Weights of a small mixture-of-experts language model, trained from scratch on English Wikipedia: 4 picks a token, a variant of Adam for the experts.
Below are experts of layer 2 (counted from 0) of a mixture-of-experts language model. Rows are named router (the router's row for the expert), up (a neuron's input weights, with its number) and show model dimensions 0-191. Each number is 128 + 24 x the weight over its row's rms, rounded and kept within 0 to 255. Numbers have three digits each.
Before each expert's rows: "comes after" lists some tokens at least twice as common just before its tokens as in all text. This comes from a sample of Wikipedia text that the model never trained on. Tokens count by the router's weight.

# expert 33
comes after: "ed", "th", ",", "low", "east", "old"
router:132174155093098157102148101120122116115116107156113116135149087090106122105141157158122128074116138096147117107124128164115118111126145119149161100129160099113143110179112152159090119105126115158129131125182110145142129125128111110122125115140143080111100138141169145161122137142108127078130092130092137134106122097117130127117142160187115150136183133153085133133131128112131128142116087174109114144112101125157121127130136150160128086156142142158133099127121133115080111137113141134136081131196130079145127125136126161093097127109075145132190103157087114166120126146138168111
up0:122162118120126139133182138122123136110091140129148158115108145135167123154136088186124145142122123131123180120149145133130140082147081145156112125118073130129131162171134126078143146116169179151140103077150143104120128137116133111198136142121122120126124121101098115135139149129127137138106087126135106131129163144180123159187142113109115106126091136074141151178140120110171112096104152085151076126155121130101130105123126107098116137088137175148105138119153106155113133118133125131128116109107127125133128120154138059135175092162113112154136152135150142132092133134131123154
up1:128238138123113114083123128183117136113177123131153132176110161121152117147113125114123122132179140125139154112111125132121142145094188127132134145142091112154130138154131145136110155122158118114092151110151141119132157141154122087118117138179106125043138116149135137117138103104100150118137123097097119174146170176079139120128139087137171104146125122121131126131090153088119105124082098123119139113121091110124158119142108141105139157118135130101130136151130107100141116108180149112132142095073104147125124116127115115169139140146112123118112127125126109150136134113174119141
up2:114111124107139150187123184138127151140144113131111136140139142148159145120109089144137136153124173151142132166135143085135154081123090150176116151101103152169102151137099121128133169145111190131109134145102178168161112134117157136111172121114082124138116135158103109118148129125157119135115125107109100133103109111074121130133156108152083153096132137162123103106098122106156108140152161090122132165110164139117110105119082149157139135118077113105113128181094109120159147114130080110140134172107124140107081116087118155117118140126135146119133147147135132152107135081099126129
up3:102141145131170107158133131131128135127117187131170139123127117141120132129115148105124139093156068095123156107137121123130119118133103143166126111130133122142118133159135139113116173114121170121159131091127119102119135132123140139096131116125152135148134107121095110086078130146075204121112109107161117111100129129102125156075118153084159139117087140064151138151137144134107129165138095135136213111146066083121123152157147135109123151119168127140121097108131152157119137146116141119134117131128138131158163142137114118146093097123198157151135115077147171119143136125130130121
up4:120144137133144126114122110128143137159143142128123133155148113141158137128159091098146113151070155157096139124135106112124120108129165105110129149116122113100127126067131147125153139121080112113160126126146104140120118158121094172105114130105096148091120141082148097133115066162088154114157090146136153083176142125145147129176149123155124117114122146139144086159108172154145112100119145134125081142127082119104159157145080126157110153121154137142113134130152159159131148112135092156087175111122129138146155125066130127143102143156099124110121182121147100132123142107128071165
up5:114101158133162255187131170130104121147153130119143142169134136114121136139101133068147129156099141125102147154094099097146132112106145167115107138136106173134156122110121122070135149133085126114127103142129113120102127145140079119102153157150105107115116131110130136141116126179118127131124138163114139095142124138155121149094134126132107122125117171138168090137110127131143129131152141131143149120131086153123127155127111119146123127134150110154126126130110113151159117190138096135158132095082111121091129158096111143106148125134076139117139192141134133120154132144149109144
up6:146123108122139139109079137106148127139140134155139128125135144196113076136150141089133125142128157131137170116109140126143105121124108150133126137114119137169145117113168149128119087101185145149126134125159142113155141112123143130149191129160112108090141168124098131138124091173140163123113130119149118127112092142111062120109128093131088114110128116113139147123118105154115124123094174122142196107131160164143153132133113152117130147120140090138134111114131153097106107127151087151145133133095151145096164130087093131079152134113126119039126121134155113129140142054133125145
up7:126137140169151117196089117109115134115080126118095134101132138152107134142138074157132111120103147134111142103105126127120161136127118127118122105146091144119115134141149132127114147132110166125075119115098162126121150117132134104129137132114099203143115141113130133121146131136098129128127125160113144080133148125173135158126218115099126107134089072131125104133138137117170119061145184127157098136131140172113151132126123146114080142096120117132125115173105148130199134141148110136182122161125147095155104136140101152155161142172119150133156143113146129119136120128151119149
up8:107136148111105141091142221143127129123181139103142136176151127107169143096103114148131115198141160140136142175137124130134085166135099129118144175164132110127133140087132118100093134128105107133096166137138134153143145123115141141154122111126130136118104113125091134110155118158142124151145110114132150125136094117047128120113100127117064099115166156123118160143128171180142093100085122122133155182063129112137129088138120124151128125123126125124094165145141167147120095137135119100123139154093135098142155111157156113133123133139133113127112131108142133127133138114117110108
up9:137077163200126061078126103129125124103131138144128146119105093131102152147114140131101135108114110133115169116126111117106145177142140125112144129111136123112129131139168142134175179125161113104146085130121125142134086103125117112105126135096124130084152137105156140123089108117155133115086196091156168138121116114157131122105113103126113159119138102108118114119128104134170141137145092132132151082151107116153137162148167131106083139123094130108184095088121109178130136158115166133105146118115164151163125140180126125128129133122116123141112151103156113110137124108181151119

# expert 30
comes after: "b", "to", "t", " United", "s", "or"
router:133075150098104084137164141123125106096078166138163145142139091067124126108137096132150129155142104119126163121130107187141116171132121184132129086130098137105127120112131094129154131108163128104142175157155090127099104104128121122127124087102167158118175197125097125108156129113174107116134142140117103128156138144084102135138157131113121123132201124135145120072140186139123129107142157117124128112111119112125119107105114098167128164124160161129121124103124119122080124148135116142107151132161137151144114171137135134124112128114154133123103151106136121081132125122129151137
up0:108141135137182121126160159127107173186102109127101149151141109123111113123140113113112148149115155123112151149128126141125154103135145126143119113099113106143169133144141144108143155130158131102107139148127111075220170166095128132168146128141118122159127118101118163127124080154114129132120110092131124146093128117135080148129174121135118151158154091089117088165087120129169098136160117084136159147125123144132167086146109125136135128125129124098154148104097085150149102108141160129118113115126106135180147130120136126109125081126096100085105132111137086125105133106132173172
up1:151123086136111157128152110101135132147118099121138114132165154111176172157141145161115118093129102190155128151107090126083187091132186152161174093148118119126131115117093118114125108132125124112111144086063134093082138142120127179158132126153114118149128087152177124102140101124104104139180103142148142120113148111143116118168091111141127149123136107106095100113121134153127122132126122100176131137158151159134147126135148145130128090134150128117151151136092120156126131148103176121112087134153129185105144132108142106139084119105106149164167130117110113124141145121135150131
up2:133130133111142129132114099116113085182143062113163115101099124140107115128109138138171146140142112110096142180117155132136111119124129099135149140093170114108143160103086153140144187159154141132150156167140130144144173126118116114159143155148135101151132143123113143116122091162133100117166131197096121080141116147127133115127132146161126106131125104155099142121105059090154128111094107123146128144104126140144107146133090109140122112122103135139128110122121121121129066102111148143138153088114128136114114121124104162118161115121106104087116189135141158124092139177069150149
up3:127129081255139122149123146163119133144103116146109147142108143132136153159135086141128135164112152138118099142138089139129117116139112134170114141101093121118136117158097134092165126100124173101203141111166146149105147160091137128097116111157110124087146121147112121142157113153128092133077117165129105103104110136137140122140126140153150145131098133144140109109127124113147158115117120138101100161133129135121142133126137110119151153134120135135132132171130109126165107093164134138143131119147102130137129105128139129095163144158098126145101094123107098136122119124146105161
up4:098137164174178186132086175087162126136091131158129153163178122076129079133127130121095114093121145105105167127136136127153123159131099120143135146110138124116143064114122142108154131144101130116150120115127122123158153125134092118090055099151102106124087130102114132137122120130121128139102159150166139149089105083126111104136136123176148147117131122159172097099123135132100117091144111167111155135152157162129132133156084159136164149144118105113120127168123068144133153116137099131124093114124137145135134120093117145125150134123099137118164145136172128116118115139146105140
up5:194129092131168122140177116121143155169115135117126135113159116110209168111161136124107115106104111152123147109124112137121133108166174130132137137136186114135174096131146129134128120146117109108118132117096129116131110149140134125132141139120121100140124115069174128091172170102127185132124145171147128090082170149138137093158111114122120124085085101119125101116135121148126138170103148110148112131136112147147131086119128138128126180141133144149136166145109093146103148077130142102076095145138126142146122142140118131099084157137125124108187123138127139167146134143121113139
up6:129112072138099121128107109134079108149108133104155107161111124175128099145119123139145143141105178141138151141160131148148097109147115098110142129099072168134147188106122140095150124117131139131122112143146114119145147181142138106124151128114122117152163121157185143124112094114174126121120167145123120080126094114117119094124149153128118110196096072099113127131132089126138119133135121156142126114164158094127116114135100092126113118158130112108162100129145129101078101132176144137132143182112100141172109130157128157078124168136145124131094107136145084164135135130124121104
up7:141126112137151084076114135117170127137135117142164122083150152139084147163095129122146099142105128103132081118108099135145139084159133132150129128105102167121109080144145143110137071161123133103145143153107179136096118075128133173095142151128097097127119114140125120118142116152155161125126118122144143140102111151099140104115059108072114103122143090141156131146131131129132120131108128187123151126118178154103117104142154156092144124117091137110138081145111130155108163123120142077140116140147143166081140138140141121136098135108073155115136139175139089116147112122152129121
up8:107106080115147117165141110156162150135141153120120158137143148105136119135167173121121101159131139080123095093098095113124111133118123135150157117099149189109119140163136141116128154137082130146128165117168129139070169144110142122130177137155110117107152117131104109121131069105142192108089101107131128149110096144153110160134120124154153129110115127087154104180124133117110119151113116116154164127153092175168126094161128095130122142103131110112099144158122139191164141170130120109140114119126134136143138124156101129118125120112170138154148137099153091132152152099140106094
up9:078122101118136141110095128128101128110130154129121110141168132134123134128149159071120096107143125143139163131082154151144192113102137107184156131113144115136156085140135115139098060135101109124113080171127118104149136146113123114173121190108135103129115116116167107154119155083111124140095155122144142127100126120161121141138113159130091116121133092122130082140125138135159132096135105092145146138114156094129117123129121160133155098120102160131166120132151129138127171115114136140163111112111147094152121135121113063128151142123154170114190156136100163100166152118121092137

# expert 11
comes after: " Mar", "pr", "or", "w", "ar", "id"
router:161112108132152103099142139145100094127127126097117149106157141178129117118132084128096128145137095106120116064101137137134122171139139172118135132119128127120124120158139134178130136093136106086089151148115117092152067111128174125124095081118115171134162149105144107144145137118138166115159119136152173112144135112108103129117123100103153096137140176158105143172132155131133128146164131164151137110069115140140125123125109159130128145109113122155120131117126167102146095095103129126137077139076130143128172126134104094177136132143085132157172100110136080162139125159150108116
up0:113165104121083145100133120137123114118125144170134138110133142154129100148142112158145126170147134156159128111081132088136198146158110098106104152131112128152127133168149146138163074111106117160114127122135106159121123129121119110127112135093120139116123078126135124152113141118091134150120117082100144120126129118148124128148047126199104154144115115146130102142097106181146082128108102121137137147124105141129134170151123143091154142151127083126110158148165151151128123099101160149133139094103161141138122113168146141101106066147104126096107194102129123157111143129129141114
up1:134108157158099147109167126119141110144172118140138127142102133126088118126123159110101153109142168131150137125154099109129118146136076139137132146099171124134127138075135180129153098204125110181086139098117129123103139152082110094144128161139118056120124122078111137116146108161108133134112130111129123101110093116140096096194109101173124155105111117126138140131135141100146115135145123144130142135173134123171147095137093168141148121107100069119086134085129140182111145117134105184153142136127144110128131090146124156131131130127116138116152102118122157151128114138121145111
up2:118115130119135098130117130131117102121103138113124109112098108109108103164169180141181123146135123117123146134124119119136097109162100099117138139133112123048124116107121130117105098145165117136157085162104072156138108147126120166176118138149137148107101121072126160135147107149100104150130080155142126126186128128155110154146176155123106067113164127090112132141074157139164096135131149136135130135132127107074102118157111114142144123122113165126158163144157104162125121151147077127169117121136143088139145128163127106146142120095138177115122151133114157143116141139114103162
up3:147155185113147152141129132125150126131154110109128119122109129142206124089168141139104145115137135095147126122141117104100095155163108156155097124110102123099111125141168132134163111137122119117104134099118121190116136139115110161113131097149090133128141142119118136140121128117153125111123118109134057148119111163068132147107114103132165126129132133097122107121103115112110127125128119114179127122119121114128125125176120145141135167118183138077098126105108137084155166137121150099151115170153107128114105123095183155166109131120157164098063131164164136168153140112095148167
up4:130157107119136180139146137127143140097151128116099093099143115110116152138127121191122140100078119094141150140161121137108125124123187105124134114130128168157063129153158144086117116156105140130136144132122154130113155159115112148113088144108117104148147089143160150202184103153081136144126142095128153131122168138173151158114123144141161105146100101138109094124125124152177092105146131119184098110126164121115127119121140153139140091091132133126128133134114139149144115142131156130109129119152154080129110111171130108143147121070117124137099104107152115137159157147126082124
up5:109181076160125114115136142165127139149129071154139116107117156136116107156158134181157128139097149099175120144099135082134151095138116138144064118106149096120101129121114130139124094127097078122126155155166130130119134082110076124135149150153131128131113097147123134129162137164135111117106136116124084139123123116121127138118081124141091179136146096085117120123095100133131095136137076133150112136114136160156143145112090127147125151124129146145145206144153117182138106102152146129130142176163109143141098093128136149138112132121161156134122110174102098139116152128135104119
up6:119145120135149166097130047074161129131154107150096136104129150149173149129134168151148137114118103119127155110134108119098167141136117105118108160144112119140110151128114172164162167171090126118143163115117113151096136152154122152129109144126154153124143074120135158119106105132103146104114172090132143122129120143110110117111152141084129137144120116077097102128162114138144134103143143098145143110129126164149128127114131140139136137123124064102163081133131148129134161178131095113170138088100107134146129142151129093104126133114133122075093142159192121108131121108109162171
up7:152102108131156095093161121137156154146132114133182114123131134150138136140141128126148143159114117164149090128104159111089123098108126110171119112155143136145143124122120118142107130125094183138103134100123172148115142122121103115128149171114109076129070081120132144135165142101152127134134102145133157116139137130142192107127107130113085135120104116085042116112100084134112088171122137132127118131135137111113171152162134162129152106067156114133135129141119129176126116117133147120143156093122145113115099122158139141120088120132101093105142105142193117127182138090145123115
up8:132134119132099098214151130179096148096073124125126168149147117166120094138155115132160131149117122137118156110112113097144146113164168115186118119165131150125133132132129129100064095141122158157165149155129111106080126118120135126177139124134183131117136139136142137110145106144149139065102151142107131154133097122136113170130141117157100172135134111101134092147102095138120088091105166111125103151132204134195106103087134087119128103093119146127139110135154111121129123155149126104116115125142119104122133124134103135114117116135153144123132138130111111120119150140109130108
up9:125121137077106167113133124055151148141119148158107107092122109143152136117143127167157171131160095125087110116123115149126139095145144097135147142159103146109107139143112169077140112130136151108145136113139093133108102136160106132116110117177175148097117126149125152146120106193083173096151156079140115159138134160104141150126178098097138142135131120088126122124158138152156098111123124071122106109140148148123132102128081121071135149132106151160136157107151134157109111127128131114082132141140124122158175121134139108126129145101138120123101123125131116170128126145139146193